Below are experts of layer 10 (counted from 0) of a mixture-of-experts language model. Rows are named router (the router's row for the expert), down (a neuron's output weights, with its number) and show model dimensions 0-127. Each number is 128 + 24 x the weight over its row's rms, rounded and kept within 0 to 255. Numbers have three digits each.
Before each expert's rows: a language model's description of what the expert responds to. This comes from a sample of Wikipedia text that the model never trained on.

# expert 39
Description: Full stops that end sentences, plus question marks, exclamation marks and closing quotes, also dots in abbreviations like e.g., F.C.
router:176138158126118116110098125106137139134130125144124149131124173145173126086132150151161190096113112108143133136066120139110139129119107120114138130105142114117110137120080134113118155146120114135150113088087151159138158127153157128097120125129115113142103105148134105105104094104146126163102136136110085163141133146064108140192168126075097091129132115106080159129127155122110160123124
down1:147130115166115123130129146107126135161097106185115130134082117099127097129103137110088108138136138163126108115073129159148120094113122109129104123121122140099096094109141141137117120154122111163111081109125119138087150077148073174176149156153131131136134138144149105117095116129119118125154121122099165129145095199118139078152144174132168143116145159115131143175104135113134127128138
down2:137133092118123107145128179121107153132123151162144125112122104097143125120110127132141086086088133140075134091135139155159131160146134154123107112131154131145103121155120161107148133117130118151098099123105179103129108100133132104152127112145145106106128118143179118081131031124161183095109132152114138126119144067097129143128103100121119123134139142163162118148140126131125089161146
down3:107110149129119123118100117077123167148130127181156116112123153130124139080112132103098131164127081114115170117125111113125175138121180118162147115137142131113106129099159122151159144100138102124145134130172155159132173146098133147146143113131127166148121179149138099145098129210111135143114113115095096103128138086099150142116159144126151142100122121088103110138102096135164132112147
down4:154080162106087119129161123085081148157140168089091122103131115143124103109106129142099129056128178112132123143119116159144123122151130098129145142123137092090127117134123135149140147101159135151120150129109110163161089093123109139127083138103113161106111144149135107156083129127142091098094133105105116114124145128136089128152117110084112162148180087130123127161149101123105128138145
down5:135134151093111149120085151124115147129091125149077123169140090159131099148126152122072165088122104148168137126147128098147115110156121114107087092142117161180094156115124162121114132147100109181146123107155117115091137121157127137145123151129154142141156097164120105093127147142115096128127127079085144113132137103131119154097148160122157108100101107147085123127115124159117116163154
down6:121118129091131140123093089129095127126114138116121109103124099128091099093109170108090140107067155159125168131077136162114120113113129116131165109148167149154112094129109117109077147082122131127158117152125143145099102159143132096151129082133121120138119101114153133081128134133115153104122107104124111148127150096126100102172104189174145119096174134143144119158155125132130134135161
down7:191122105097111131126145093093086156130100153080139135153139149114146139131118116170131132114170140073143135098134115135113129172145113115137128115132132134175115145143146131153114095156142163128144114100136160099137133173082127127176157173161145108112110154127081168162149135140124117163105118129137130118125134146123123092094172163122129125129134138106105149155143094108162154173150

# expert 8
Description: Pipe characters ending a table cell, especially after vote counts in election tables, before percentages, and after names or titles.
router:063118132172142112128138138131132134158151096129136131101116173143154107131084143126118093155142130124115162123130163122143151125184106131116096120103155130121141111104110128131119152140131097082123162111127166126124173141133125190162139072131135144136173104138095131085132113166141111148142100128163149119159149087097098140169118147156129102144118100143121119107101139108186109126140
down0:129100131140098109170106135089173143134158119129145128143141138143125136147131149118118152074114104109183129096113126088162126123124164144110127131109143149143135109160148140126132108117153122132115137125137133140117148109084101135116163167151128134093165138158199100114185083119119130131173115110147168139144166107145125097135094096128136141094151114090165122112176136147174143103152
down1:079143127130137140141139139166100091164148114146175121105122095144099131113116146140119106187152138129131147142122114157138126152119116101137136122137124123162109161112126088152167160141090148112155133128155097087127174116151111132137089118105107144153073173131126133143139111092133147162090102133104114125106111115169102108181131098096133094126148158167137099133135117167138086161148
down2:164139089112180132145136094157135131074139097080091140091154108140163107136084122129108179143135117106112138134109115102111105114124134114148096141090167111127118109156127143092141120117108113155140124165121107093106132113106161139128139111157133151108154080104160160148135113139099130094111132110121133144100112158148122170176102137127134158137097091146148141109143111130153096127191
down3:114128146160121116132172138130143145101124127119112136097117145081114118192068130114059114114109131106120099136118103124105157166141126111140127140123135147085196140178129176139127109107117078104141136122145130143115102143076124129128142178133105099102134152121145123157135142118104111144163141141167107122120132120113123126119101136122161144118122102167128163095159115142133160073147
down4:105140178133103123107153123148144090154134105141097094145130131115108141119127096111115134122144144142114146102125179135107144151135086118118144087132128102126127110167194133127096131112159089137180136140130090121173151155081087148123144082070123143135107131171154143123124084136161132128137081154121105134118110149135159114105150100131138106124096132154117108123141127072153117101148
down5:147135135140156129094121078113152088140121131109091129126128141147135138108150136151149119096109117156100127124125137136125134079131152117113176125152130168121114125104082121163132102119094127152115117142085170090137140114105144099136148147151172150135137089144122183106151136115105106130128080126168154161109084135132098140084066147155085152145100073128128130129123111127120096123163
down6:082109090099110103113137122132113099095134095162133150077156126123189103134152155136120143167106170121105164137136108117141152148167137154138112134123146122122126117130123154067083116068176116121146154127130148122166121148076133086133170099121149117098125107122104158112183146120127126158143115142111122139119124139117138099108107091144135142105147106137127127129151105145107162100093

# expert 53
Description: Forms of the verb be and became right after a sentence subject, such as was born, is served, were rescued.
router:145152126074119136104166155153150144154114124118150086170115127113109132135121118112135127130168123110112101144142088130154154111141155120119132105134122133109096164128128140153127123122112116113081121123135137147117188102141163110146106147138156128128116102114148077161156137168137119056118168112114159122136122085117090129159153120164117164060122086134148105135106178128131132139093
down3:196111136135102107127116153174127099099091176110117148153104102146071141116137158090128134130146081108149136094137137112125149101160147139141134097131137150160104097109144132103093141120147127131110115157098144157095128118157160151139109108156106142117094121080134121134184151117127156112114091155129155085081176144117164122089132099160132142126122133129129145101128124109117116104115
down4:175141111131121112186091133133106116132112127176161153075108095106160127133164130109105152156152106122134132115166140139110117131127106140110111133135114134137143114153116167156151078158127106143209142117133105106178116099150109150117103113134092103171117148105116151141119114127122110122151095101152069077120090128136147107085136130147127129118107116146159126150133138106107126098147
down5:121116090128102141114136155129128140136126080145116141097089134109136138090183083102090120133109153119122137142139100103113171116138120095150133155105164125084128138156169148113118108127150142109103175081139179088130113125124118124078119142110131136121122177110144088128155075110128111177165128136105116131088122133077175130108131131104136107115169136152113115140131169126124119118128
down6:147140127139090149070137126104155134130177115171112098129145140106117125105143126133164143138125091100084127140123116102062130155156115120157164149097124157120121122097117130105132129106141130149153165119090125117103108175202103120113148111127140118146113156141104108103105121121107147103106130143099114173113123149100151157129118184112142091161108097144150124138125107182116115132107
down7:163120153100133089098166137153144122112113145098114140132151138155106149160131180123133113151127087151146133143152140136118122144110157124137089054122120101109109150124126115137083107107122142106093186160169118109146112129122154173110143163150123130130112119131153105119128106165123127122129097141128117130110170100120099143094115154069153111161137158150148120095115151117141081182105
down8:155125125135117104162139137114096161138162091128114127128111134090119163137154151163106136140111123168135114133136124128133073147189144140126139154097092124146075115135089152095122152097129118097101140127089095118127179137128105123099139140148114130111126183140073160119156137152118096166098115164116133121125104121162085124107137068135169146141118144132147121137155160128091105114141
down9:134083134141126087122155130143102121116111120078131107121096094095139123141098118136125125117151127173150132114158107124142116109127137144156096123139123152107125127115087142173148158153100173102120138122121119077120110159112149114089124111144180154110183104118133119131125152135118119156134176115109112150144146127098059115098113142096133138153154108143166188112133094119137191124141

# expert 31
Description: Nouns naming what a subject is, usually after the or a descriptor: band, film, singer, team, game, school, series.
router:182135132115117142095136150102082117152142139179120181138118119117120102126135102115154154134179146091117111161107106151155166115129105130123104148127108170124146148118126147110094122186150146077129186142098090137143125119117139124160096111127132160150102134146176119179122118156113155130128143092153135123136109121130108144127073080121135100138170138122120076119131123122114113110130
down4:086095091114119120145081130164140112135093133182094133137123082108111142123124122101115131133134116146113175118160164190143156143130086111106101109114117104104140137134146140098143100135137152163183123096122163095122154107110125131109178113123132115111123131085162123147149129110125147107127135126149098116132093154107134104156122181130132167109089123126159133095155119157136181106122
down5:173139102121151139099069103149129154093101103178082132112137130142167153171089124102086096131141137110144124112131139126137123119116115138127095101142116159106144097107105136132114148143121147119100147159068108169112158147120113109135125144122103150164105101142186115158134135131124120135107131169120147083172142132170104084133126157113112112147125126150157131164115096113079135128131
down6:139108131133147115141162140148115125112096155161117123108118110131115149134118106123131149121139158119176085124129127111105057132096186147136102092134126159104101098136118070162123105127132125136147139156088133124179090099175108117180143099099131149108142109117109114158120150091148093116134124128149168138132154150088105136132130081103108183128164139103140136099138101154132136130133
down7:160151121109091148126150142129100158157142142117156126114069130103132094168075136147131133131108098108127115136115103111111145146127107160150155163132142162058123148157123138069114149140142158095166131153108135117103105110151140134113151122098153129147183113098118120121166115127121116149167103139113153086110153119151169157091136111119164107121080133116087112134120148121098127129102
down8:117114149112121147132124120117132125149165134121120153106130137107125122127122175137118070177192148120159115114140118128126119172148106153147139152093114109112121163157083127145065139138111150153107143119122121178094159140079115105117150159132071102138140077111108148118113126137117155125148142109137124143104076121161089112153139186104159109144135112109091127158113142127136120149151
down9:169138127110157142116131135117123108182140105169139152099148094138113088131094149105138116080139137130134115120155145129124140154090146123143084119172136149134158131083090129048117137107179130122101133152093090105137103139173138086154134139182137138102123122161149158120129135124117130098173080138136105120129123103138116131134135155127098111166122142132113115093126108087108121103127
down10:054083151093107156118146121083147161110139116141156113100154145118132127104141126124089127128081099129087117103130123097131140110161145099120128119121149116133121117107132077144122097155110153163128104144182136133168169098176122127111141086124129100116107116110080164108147098139106112113149122132099126137136156084126136131080125123098133115141117136118168117073141120126146111132086

# expert 4
Description: First capital letter or syllable of non-English place and personal names, often Central Asian, Japanese or Slavic, such as Uzbek, Uganda, Kuznetsov, Tovuz.
router:134098146109167128145153169125125121126097113091136100096100164161093116122132088124080120131147145097168106120111114120121117160107174113136141135088124132139146167150112092115144129163141105142129104166112152134124143113088124133116170149144137101130111099153152140097152081136125120128154143174086123102136128130126113153184149139184105136135096133075130095129111099091128119170124
down0:092109169152161111137142125165122070104114100131159090117127151161151118138132113141099092133117104159129124152160149130130123150133147158152129135123116151135115127107176139138160106128158130140176176130054121135103125130157119110135120139139159098111098149134106087114152164146083109119121094112125105151106113147170120120125094146159107129124178105126193108114148109146100116116110
down1:119119137095142115136127085161143116136116161124164110126120117133128089127115125154139097116100172115113139153178098138142101182124152149139080079128145133103098130144156105143140110095100114134139161148143160099152158108132158083171137100134160138155159142086150097110135094117130080107140138161091116082150145115125132148127166084114152107104123150142089120134096109115152106150122
down2:160116151107111080133163109095167104132137084099103142092100118107139132100111109156115105147100149122181121114115148126119140144195146119115120110135148138080095113134149114138100106098106128158149151109121184142114124143142090124133158154127131133170134089130127123097113099143151129120122136105064128174125098091175146129134147125100117130171139148169148117132159116118110143162119
down3:146054102077095118156105084118132143138115114103126149121138129125143121145086131087132104084120077168138139130116143130175162106106102156120132101131156112147098130136140123084139117119121145112166091134141105092136062117123155111126166118104110113123163154136124146128106103102138156134132128112120080101085135143111121121137089129149156125137141152129103103078131099169135104130132
down4:121120089105118114118148101141168103097156149096153166159161133091136116153136126110133130144153154150133090116158138140096117112078117122101125139121128111106139129129085115120106141110108133121112120182108182126168088108138115137148118098119139112097153090140126119136103114122130136108123123106133105094052086091147114123160163147108108123119131086140123143141110120057134072123110
down5:055107108145088093104126141153139164144150131118139152110117164141106110122112106132123108126140110140138116082122102132137074164126117133154133127111135056167167103120130112105106115124079109151116102082145089082122157123148143125143139096171158113143158110115148128155157109140128135151102148129139105119119142098157126118149119140142104128153183172124128106163134089129152127093139
down6:149143138112137136157161123078118116162154115122115102163115142133117112136149146150126123108117092103140189165101142124135125084125162114126162157133161115102143133111095116103108118121128085163121073167100142105140095113135108106137145166092096138163134110151089125141135145114157132070149130168117154146142062118153135111131154103117137096159142166141157119130134120132104172110140

# expert 60
Description: First pieces of verbs and adjectives after be, was, is or to, such as per-mitted, ha-lt, dis-located, fa-una, ad, tra, ob.
router:180111094116113169118119114147150119144107159122165111131136119147128122164170124097141141133104132123148136143095135127151148108150157119118158085127142098137086189178126129124173120126115127117103104096144132166119133152147122113122129146114137136058105122104153125095124150091149127109147136169141170124077109110141155135136138116120100167123135110159103141195129143103127106073135
down0:150096134137098106119125106143132164087148140137149121125105104131138128121132101114136163115111104108120193150123123144111143120144119131142098155135200133135106128106108114140136162134138091099133131156117093132120137142165123089133157119138118102148129088067117121124160087121107149137105130088153159130146109140106130159097181096098068065136097096133101131135128105086152105115113
down1:123144140109127110092127130099139147093138158189096104107107150119110169135158121100127153130121166162135126114084094121104090106175136124129186096114120130136112142116140113144134127098089110122172111136151175129126119139085140109157156137136112133154086083107116140077157141132137120119141129088159098164151116122140149122117082080090122164095125111149138137101095120109141136138145
down2:128150084104130151132130118118095109143089117144183147105104094128180087101111104131098135132131139177169138132136120149084127112124163126136141141134118090098144146060114118113172164183128137063139132142117162177121133100129124159093141126111109177134132096097111111101124114122153137123130123098111116133108127126106096072139109096130115163145123108113129142120127136124096130119128
down3:162105121141145159124147128144136157119151150114137115079143122164116092122139129115099087130064130111148107084185139127156130101108114163131146133108141153124089137157133144133109122102115126097136117090118094102081106115156132117095150124146168117146100122178118128145106154189125115166118136121110119110127128160170112086146103168117153111106185140132144149142105121096137156113119
down4:128143137137118165105116087112136127136139114122121131113116080134113114112157138158148144160081103153152079120118135138127134182193128150133160106101153090131104156147140113115120098141166111173078184128146143133104149105137155120083154143128184148075116125118103130081110129121140120116106126131123129122153128176133124094157140108127145165136138148136101152142147099101124146166155
down5:163123151134088144140129171125115130133136145129141129119167131161102112137135092144144120134101105133127140110114170142158143115154116088144154128142144130116081149138101123099149064120114097128102092113186156076134117161133171136125120111084108122138118126115173165184159132145133188145149134124133161137096134160152143162111129162154135139125124112123075113127124111105083122154118
down6:123142145135095162183147121178144123116140153123095138183121162116141098165083137133137089158129090138142116132091115132115113121134156150133131121134132106148134115117055127117065113113112118120131163106129095144180114078152129143119109142127149122117165117134147132133096138153113131150102119095162186135124141110137119069125124132175117103122117115111095102168121141136134102127098

# expert 62
Description: Accented or special letters and syllables inside non-English place, club and personal names, such as é, ó, ł, ø, as in Lézignan, Napredak.
router:109095116107116112121129130131172111108129113114131132123117139144101133147125164123098166145103113111121146122147130102124104120139163111141165141123096120138105133123157113121086120135147083118110131086154125136093119150097121087122097157190119116127110154096077095125182086117117102163088113142071136149131155149136154146078154109198123127130131127104179086138121135103132139108138
down2:181087120112121119149098141174113135084126152133158128162093184138102083147109109119133146108184159097128135143150123117106143141108119059126154113147143141070170135164140136138141119123119130122111099109095093094148177110134111129126112146135135129133109128110125114128136087134132143078109149156143125099147118163115150101121135157123138118126141171105100150127101107102143133091089
down3:118156122069181152124141126109053148101100141186119140104094154109146141130081100132153125121154141093117093121109145131123137129132167155120153098150193132119139140130159138106159125101127148164114109140147098117102100132128166154114152177157112145127139135126103163142110120134126145109129143122141109138102150129155158104144152127107083134117121083131153131108151172141157129143160
down4:148124180131085111150138103154123123150116123127126114143161159120146143151130154163143185101142136115146137122087193095113126163148154109114063152094129171138096121113117132125153122123101088171123151118130113124145159152111137164125113096128071150158144095169139130120147103127132142160118121097168153143145137147148131114107158101095157133139136142145135133081129140111153106126172
down5:136143149179100112168128107127148124131120102124176145108109146142142104141145106121137108076137118136103122134145153127142067147150163142114134141105108105120163080153093152115153145148123134126109087146114149128169142087137119094120110140054128110193087098129112130174096147120075105138174124110135102143113128084123124133134109126126141159131117143115122130098124108144101149129162
down6:134145133111130141158142086144137125130122157130114123180135101113121087089126109128168128153104130155135112115133120141111125156145144155167085110128095088123134125149116108147122122171093153135112095144170130093100125155147147135143152132100127100152143120163140136148147146143162094125117167137115175123126135115166137143112104129097154128137142176098178129133134129127063188137200
down7:150128101119126117093118067090153152094157171151132115115145133139121150154113145165133162116140120161119129135138130139091095054088123098122156138155133130112140089154132112145120126103154116101110118122101082075123130138124109131123153120109124144146130100160097148130085122105071145114182111158118140114107097108132154131139099116110092148148109149153130102167130135105129108177099
down8:180114140134121122137133094133121137078105133154120132103131153196141175144114122128119188135131129144140127115134123161119107145134140092124123125149108096144105107137119133142092154121117131159128168123106127147118106060140110111154113123126144136117156083126096124107177094130108164133097136118104207092154134133129110107064118079114143121118091120139126089116155140106115137137123

# expert 6
Description: First piece of a word, mostly capitalized name starts after a pipe, comma or "the", such as Jo(ckey), Wi(red), Re(becca), Vo(cals).
router:119137161113136114110128103119063114137162145124121124113116096122107122139156098105146102130134118130183115123113135134155167126153156126129125176098149121164126125185121094123137080121096120123116132156128119103106137165114143125143167169146171125150171126121086104121122122133158094119138083128094104124147079162138161124106093097140157125135120137101143128132155153099106093196126
down0:115144091155134090127159101146135144120111154140139139114102103162084104130075122152155146143108101112128170114143091140131090122174142113146124158140146135132113121142114075103068117123133100098111154129156127136135109160179168137157102134145103116122108131135130136120100150170154142133186127157078114150124127110156121118093144168102127117129096128184140108160136134130120131147175
down1:158170142163108140139088117135157096100121119162134083113123153096126124121173112112111129141135132138166134084135138137145120147132129097121108114111107129152151149098132130119094120100124151140110121158087185155150140127141097118133103127153139091138135136177145060134165139119131156123128129189146127126111142176135136129059125129131157145146128145112177138148143133123125108114057
down2:134086143162140118174175173184124139165110110169114135114159130128171168109092103164138114142084133159138132140090161142091126106165131121146147096112145166178139121109132132136133085130113141157143136160109143112115118134119100149122154102139117122153074100136108102138116128126103150130127082141130117097129131140157105144155123096114128148144091105134123150098127181109143083111141
down3:160143111088108149106092157118146110126132157135100144107109152116079124095136127131129137060140151122139152127112137104130097124081134124160096137137153094134119148146114172143109151150112114105192144152149143122113091130137152141128145078136143116135136123099145097125102119113124086100114150155136136141150178158120101148129138140155148122202069153151139102106114144147104131161144
down4:144121143095119134090121086136139136143105121116146105071078119127085139104145127126115149158120081144137145123097117080173131151129159141133135144142146154109114144162130165089127139077156136134126136089149112129143124124141092130136090153085127162153112159113174161121132124127125130124115122136065088132121103133125178192117130142113134144147134141106146115115119149166189137108127
down5:138097118069118121144130127154125130152108114098139116051106120122104121122092099124155147116129125098107095152117130112104145170165115146138195118139121146113135098140144105113124162116138119089163119129147113104165097156114151128082141112151088117092128130134125135152129095115081168126140165132126128115090169160122132161143096114137185137156117126140137102129118109177112163112137
down6:172107119116157153115100125154108131110114144134158124097107101109133111141142112128104118132099127124184152104124147085152181133134143156134146163115149148158138112125129114096134116087105097113129166118144147115123121125172166139150100139091121113172149133143145090114143090122131121116154098100086119099095104198159098129108102109138093102137140098102138149197108119140124159113131

# expert 18
Description: Raw byte pieces of non-Latin script, mainly Japanese, Korean, Greek, Hebrew, Arabic, Bengali characters, plus combining marks and special punctuation inside quoted foreign titles.
router:107138115126152118164104079143137126100090146105144114132117121169134157086157164150136122167124136104141148128123118124114093157155112140155148106131120115132113130085145144111112106117133139140105113110130139101110085149109141082128109147137142109160118136125142143062090100145106077097135151116153122150183119127145130124066140143166130100093107141107107064146158165098118149133163
down0:139102150163173109148094154136134149104112147172085137125146119155134156129076130164172127125110152160151107113135124103118111113121128146149139132118146142151077146079150123101123108159139133162086111124097172152107149125109147120119103102104093142105140084093118132161136094144175121091120184151132116101138112148151168150093138137158131110136152114110137123107128090078113136118120
down1:041155148130123136110154101141118071113099139094135106152084138098133176112121137143154116136100156145156144125126101123135123121162151150123135101131149103158107110118156129109084170114093111122110108124139120111108107130113171085107106114174101120110104167145192149140128130139130131126139138123136126153129155142113149147108073148126138129130099121141096127149166136077129162095132
down2:090143143125161098137103113107164097131151106144130108114135149100152163077126135089120113103148102120121147122114118120083103112145139133145110134140127122155135118093118118156121125132106126166094087144110117135151103114115116092127161102139131109160177121113103121120101134072147115137138133175118109166102179158085123102116096125191175096123110153141159105086136116114102139154168
down3:107142136141153128114082128101134156125137094120155109169109158138101133117080161087152156148135150124131168124127192141166144148130112103136121157129120149144095113155144129120139094079164123138126155127084101139148071145157145079148104130065077116154093120135137153152101130123128136120143093154144100098147130125131104115143109131147128127133173137137149135153143169144156136142161
down4:115150103075129133083107125143135153104145122140155125139104140131124161131124135112121137123162068141146132151112122152124133104160174129123171165128185123146116119074162186110093127133124098129187137104126150128103135152119083141097075127091134132177114134151136113149147139139122141128155161135135109138087089131122113130124151130131127125107077113173160146129106107146132167138148
down5:073111130146121114136111115126141093123099091124110137137130128150146136116158138176137134118134108156069127154106129133153149158147137122089133116075154098145124169103124141123121154145112122176105129103131098160156085151091108161111071176159112169156147135144157147147104118119140178094132130150135145142090145128133110076167141112115165151124123102155088128127130135121118111157108
down6:139094108135150129143146116119150164127129134130144091125141123096111092094158073137070111091133153152144133112187153113093074133155118111128122169166121182168110151110165127107110143109173137154159121106126158154101138121123165118148157121120114146131119130094114140109166145139125106158132117158130150088119141130097100143112156106133102131132136151134153143165127156108115154085170

# expert 37
Description: Final fragments of personal surnames and place names in biography or species headers, such as -ez, -ge, -no, -ensis, and closing parentheses.
router:073153152098097107067116110136123141121125075162134141090110138156123117169077169101132139116155148093116117150139123118126145144118135127109131116117132179131191118134125132141129137143142135134123125126140095125104091134163108091138107114143129174135109120142139113064154083161131120107145150132118132124160125153087109121120166135185092120105139135146096137131173131089106113154122
down0:125132093120145115103100094117168118095110115144136094096124121150116140145101132103114072170163129155110150120139106143153100135143139130130185091126118113141094146126120134134129074131137101101117094116089123092125152122147121085143151153115125087125106099113142087147163135158116114097169101101117117134073159108164106107122156129145108096114061163148111107127136126105155127149120
down1:155135137143106108157123121189094147104102132138097096114114115126181112140133152161084163105105125142192141167108119121113127115165131130129089128100143145090120153093124091150107147108131142146161132131137159107165141095123144105144116091124145170133133111147117151150140154109154118175149165126097156129127146203153126128141130145101098116131178120160120140115143149124165132135119
down2:148124126156089145079105178079111135106138137123103120165139118125132138147164149144148108133166128129124123094101134146114137161114116136115119131078116129119116114115166118118124107105106114143124120126098150114106123108119136112130143178127123150187140120158165146076073134137146098103101118151089100148117141090114145109160125154073093149132124113160140141160110180125150156183150
down3:057142160102069119123145126170096154111096129162111143096131095141134125127112151174110142140143149136087127186141144120107096112098145109144108137102111141102153082136143103133137133117105138106128144156117158127134126135153160121134164110111093153130074165133122166125163106128133111137119131143127119185118144139124163107119167147140111139106134156171114102095121156122148098140082
down4:089131129137150123150125100101142135119110119123104115091077112107086078130123121127121131168117114129135142131145146165148097136119100114128115097159149119103048141120121091150122151124189156170143108119172087180112128170118138105131161151124145132096108098126114119145122116140069152167120139139095137097128121123113108086129099134150127097167134116077116142124158143129132144129123
down5:089140106112117110184123124111165171162097150134128139098045122120181130111107114107110098125114108128157143109083093118119150129107134108118123110107104155098095132109159131127098151133136116153134098078117122119117121080121090153155117145136117120097099087174128115094112122117165160136111099147132119076114152136138105083105115140110113141124112123155097143118166142113109121126118
down6:043127097124093134199109140138152166165097148124142116148115116102105129132124146129112133137137153133149112075149149125114079096170140120113136120135177102151109092147160186087140129121136133170125121130127146141134099137120152134113141123128137107105151111073139156170120135101113131143143120148112119105137124170137122136134107094139191123096112156153107104131148114119124132118156

# expert 1
Description: Row-label nouns in sports, election and demographic tables or infoboxes, such as record, average, Albums, Turnout, Party, medal.
router:127094083093121136113144062121107102126111092133130153146157122163162134090121127119156094109152159120140203090129116148095182116078129147149126151104158148097105158082130149112101105140132123123157145115125129138142135120096164118141137109142113119141142174138126092165113129152151124122171123116155145144112110110144113123126082137134127090160116145123139073129150114157105150124125
down1:144103115127114145100108110133104150146134108137146154116168146149110182106109144118085158132094134136098111119128124156121082176150110122118124153153100141112115122131127155094166102096204121085119094137115143124138148150104120091078165134140149140141142162141159102113120125124141159138146157129124137129144122106165061076139089088127141111118159121123142108154144110083116115132130
down2:143133125118145109104097122068138136160115125155087140095143119123108141123147118092134161154118109080129156119142111145151106098113099157150169140137114160128160092075158113101158181127170118128159152131120151157141110129137141098134126096159079124137176107112115106093105120114143114074110132105132126089172150138116131141119132122161156129104161159135167133129176125118105109094130
down3:112117104087163156125094152132121071146161112128113132100133143128104110119095168179134127124107155146140155151163127135117149084152122111108114115097131086158106088120123089144087118086127091125112105166150112101097079112099151153096082130089087081156145111118114159139131131092137126140100157126115125122134156121139142109103112131129078132119132164135169115119139126110116108111110
down4:097099145096182130121119144139114118095140130137125128138153134094112145136151094131156075110134106109115153118093078107115144164142141149131132114134123144113092104139112163148094125128126110094184107143178136143118132131177118107153116127161130141111124140135137155167159155078113096133138142125114165158144164088158131129116148169160152098117123125192137084173135137134133087140119
down5:118153150111168160141138084095140150166174133142135123135161096174193114120096169164159137144143126121108138162106105120173182148088115143124132147101149108143109130151108129142095155125068099165139125131106117119129105125108084152099087120134090126132127123099134156133122140125118132122125119115174143123086138129149118136147148130119103130131164118148150141119186124096119100148099
down6:090125132142099151153137131076138099128113084145110076118080123137078131133118163119066139106110121138168109116113140077124111092141088136158146136151161123133124143155154145104155132141103155123125081158158120084151133119123126100124135175115116129085118099119116131108117129159154139097118136105097133151122167137103141165094113129082112140145155109125118108103110083113088116136122
down7:117159120141120113079151184109115131149131143136143138166151172119143100131128160137098140154111161167109100082157153114103138159111152138120136107076157147105160166127105146100146112116141072141076146125110150077139154108121103127104138145112106147110101131159135116119128117104142170113099120120173116126155126146093132111146145100168162142138121129147073128138119109122172117162133

# expert 9
Description: Capitalized country and position abbreviations in sports tables and lists, such as ENG, BRA, CGO, MF, GK, and pieces of these codes.
router:103103069122103120129110139116105089125089119108100171102129113150117093107125124148102137060145150119149122109132162130102146147099145136104135103125147140110104162106107120114086139124126104142146103144137152124177102120132167087148186094131121100145146124118118093095165096134091087151138152125090114135135095145141131147154111120164115105146154089102157123111086115145134152156119
down1:131137128127110125145105119169148124133125134159134156149124055153117117160127140074070083114124111114162133102155141108142169161182103164130174137105127088089125131128130112163107103121137172132116128070142118116156125112150186113126101142154132164151119120096149151141145138164140129131142136114131126117102115086095113101167101102093148144135112139124106098127125131129090130139116
down2:148099111096128122099116145121117161143149133154165110130121166136143146095092160119118121145117121125151125144123126147134112109108103161131104080115147156098159138096107122134082149149131091107087174090098092136083091146137114135170087100116133189116108109156160116080133114138176138150146125105121164124129143171180125164094112164135132121118120116131109121092112128124122142099149
down3:196106206132100156162128157116117129091121118144112133123116104115187113141169133145087142113120144156131148146127123131125154081120105116090134099118172164131129163130096127119143103125124111129156116163114138122117108129142100140111115143197122093154084121135107109145125149130108119111123126153111110127114108143104124135122178169142110155109147143146109109141087146122089176104145
down4:095097141165109135113121121145123134137127115085136130152077099154143158178163126135082134121142138159130142112133145175156140145183152129113125174167122167120127131120144157066086091117145168128139158122151092145086110112127159130107134141109136118125170123125132153116153102138108130085085108181136115156132136128135099140145098144113146117154179145110104156161141140124103117125131
down5:077110132089162117139119108141123117140109148106114128090129105111119125161143134121098142145121183110109149169114074161105149108127176117128116081104114150131126131094127158097120141093086100159151146097151129097156160126141131123075140128110113117078115114139121125080112169159070107141118114107192120118113123123114135116133141155114144128132135139113090098148167109092118134125113
down6:099128095132112134142142106131137169146123127153141120129085149159117112124151131115058086113122136117111177104086139132105109133144133142152182199115130101087132138063110134113117132104092090141170112093108165132092118112149144150114115148155084120146133133150121160131137159110128129128125105099158122155170124131137151109139150123130114113113111135128115106167135159084150145084123
down7:146108125148177126124150147138096110132117110191119118134149154141093116136132142134132083118155167134123144107096112085136096138096133094135072135127120142157162094108125118115134148145109145120156160092113168153114205186139146140129122095142096159109100141161126113130086095154148131082135142118151156113146135111123154147138156122098127114077139097112126119139150134134115117090135

# expert 51
Description: Byte pieces of Cyrillic, Greek and Hebrew text in names and citations, and the period in vol. 1 or numbered lists.
router:144121132105122079129085125147138134109155136149115185131135140161148136117123197147121148134090134113161138139153124099116097122124122132161123081113145073102103110148100107118113100105125128136157100094066149085085123132179139109127128115136117131126095131168133091098115096136114124157136134121133103115161130099150120112109155141090116110116103115128093151133124155103133203126115
down0:088091109127102117136110112107169128134133107108138089110107129142106124156137157146130148122102172116082150130132147114090147098106135110118069052138119136114156113116139151128112135087101149108097123177166127124156172130115112130093128128139134111100123133115088166142081172125180115132113121117159154138184150137101115126132094137134114126141131114118124087130136132112104160162093
down1:187154132129102129141122130131144099132121115130119112131112101123140134160113106125112093142114120126084136106113180129110109175115078132137112099125125118108132120144091085117130058113166124175125127137137158114110154116098107168102145114178126155131118130186109125120130111115074113158149099142157104102122135095159098100167131125123155127114105120128134116111082146110176108117079
down2:148139135111125164135149170212148108158154132129166116140132110112177154126160106119108144112115124105186138179142136136131132136134113115136127115146131070112136138174130099130136144137128161102122188144140119114160091113124143122136131103113119141113126137142160104126128141118079166116128091166128145139137170087116112120130135106092161153108144097120117161133142130050120120129112
down3:121132148146113145135117119178128114117124081117126117125146092127084117136113132125107111120133116122147101134193144159112116122160130144098099083146163103141109128153110129113111098131152112140150135168123118085072063123118128072152141129106157156152110173089133135132102131156108109121157112109128167108096103106118150103083127124149125143127119105168105119150170156089088136112151
down4:173092107130105149156121129105144117158095131082128128113110107142108157131129160114121155173119131116125166137109139130128146145119131135118141124101114141125102118131148109116100067125138125099126123139139126118110126172123134180143146139089118101137130125115074115071128132115078119129161095142170145092102120174124086104107094128172140122136112133149150160141122059092179130114090
down5:130120120138109115114124154151143137120111121104075124117087115127131122121098105143121108117137091129129177147134104172155115149135109145159184119110106106139105128149047155095146108106119175125161104097129170077118125127158088125145135126122120149140141141115118146145154131123116152130108120180069148128097150152147141125112111156110151166085116112118125131116152186147167106133106
down6:115123158136115122088092107122143132167134135098111105114120119156136126114112124116124111094123122144159105158108128142116114117136131149083122122157068118161106091117120131138170110127133099081148119148139126159108150081107125159156142115129192126113119136173129142155137097143107149099090156163063122121136137139126116145156127147127130100154124116079073115132175115095105163141075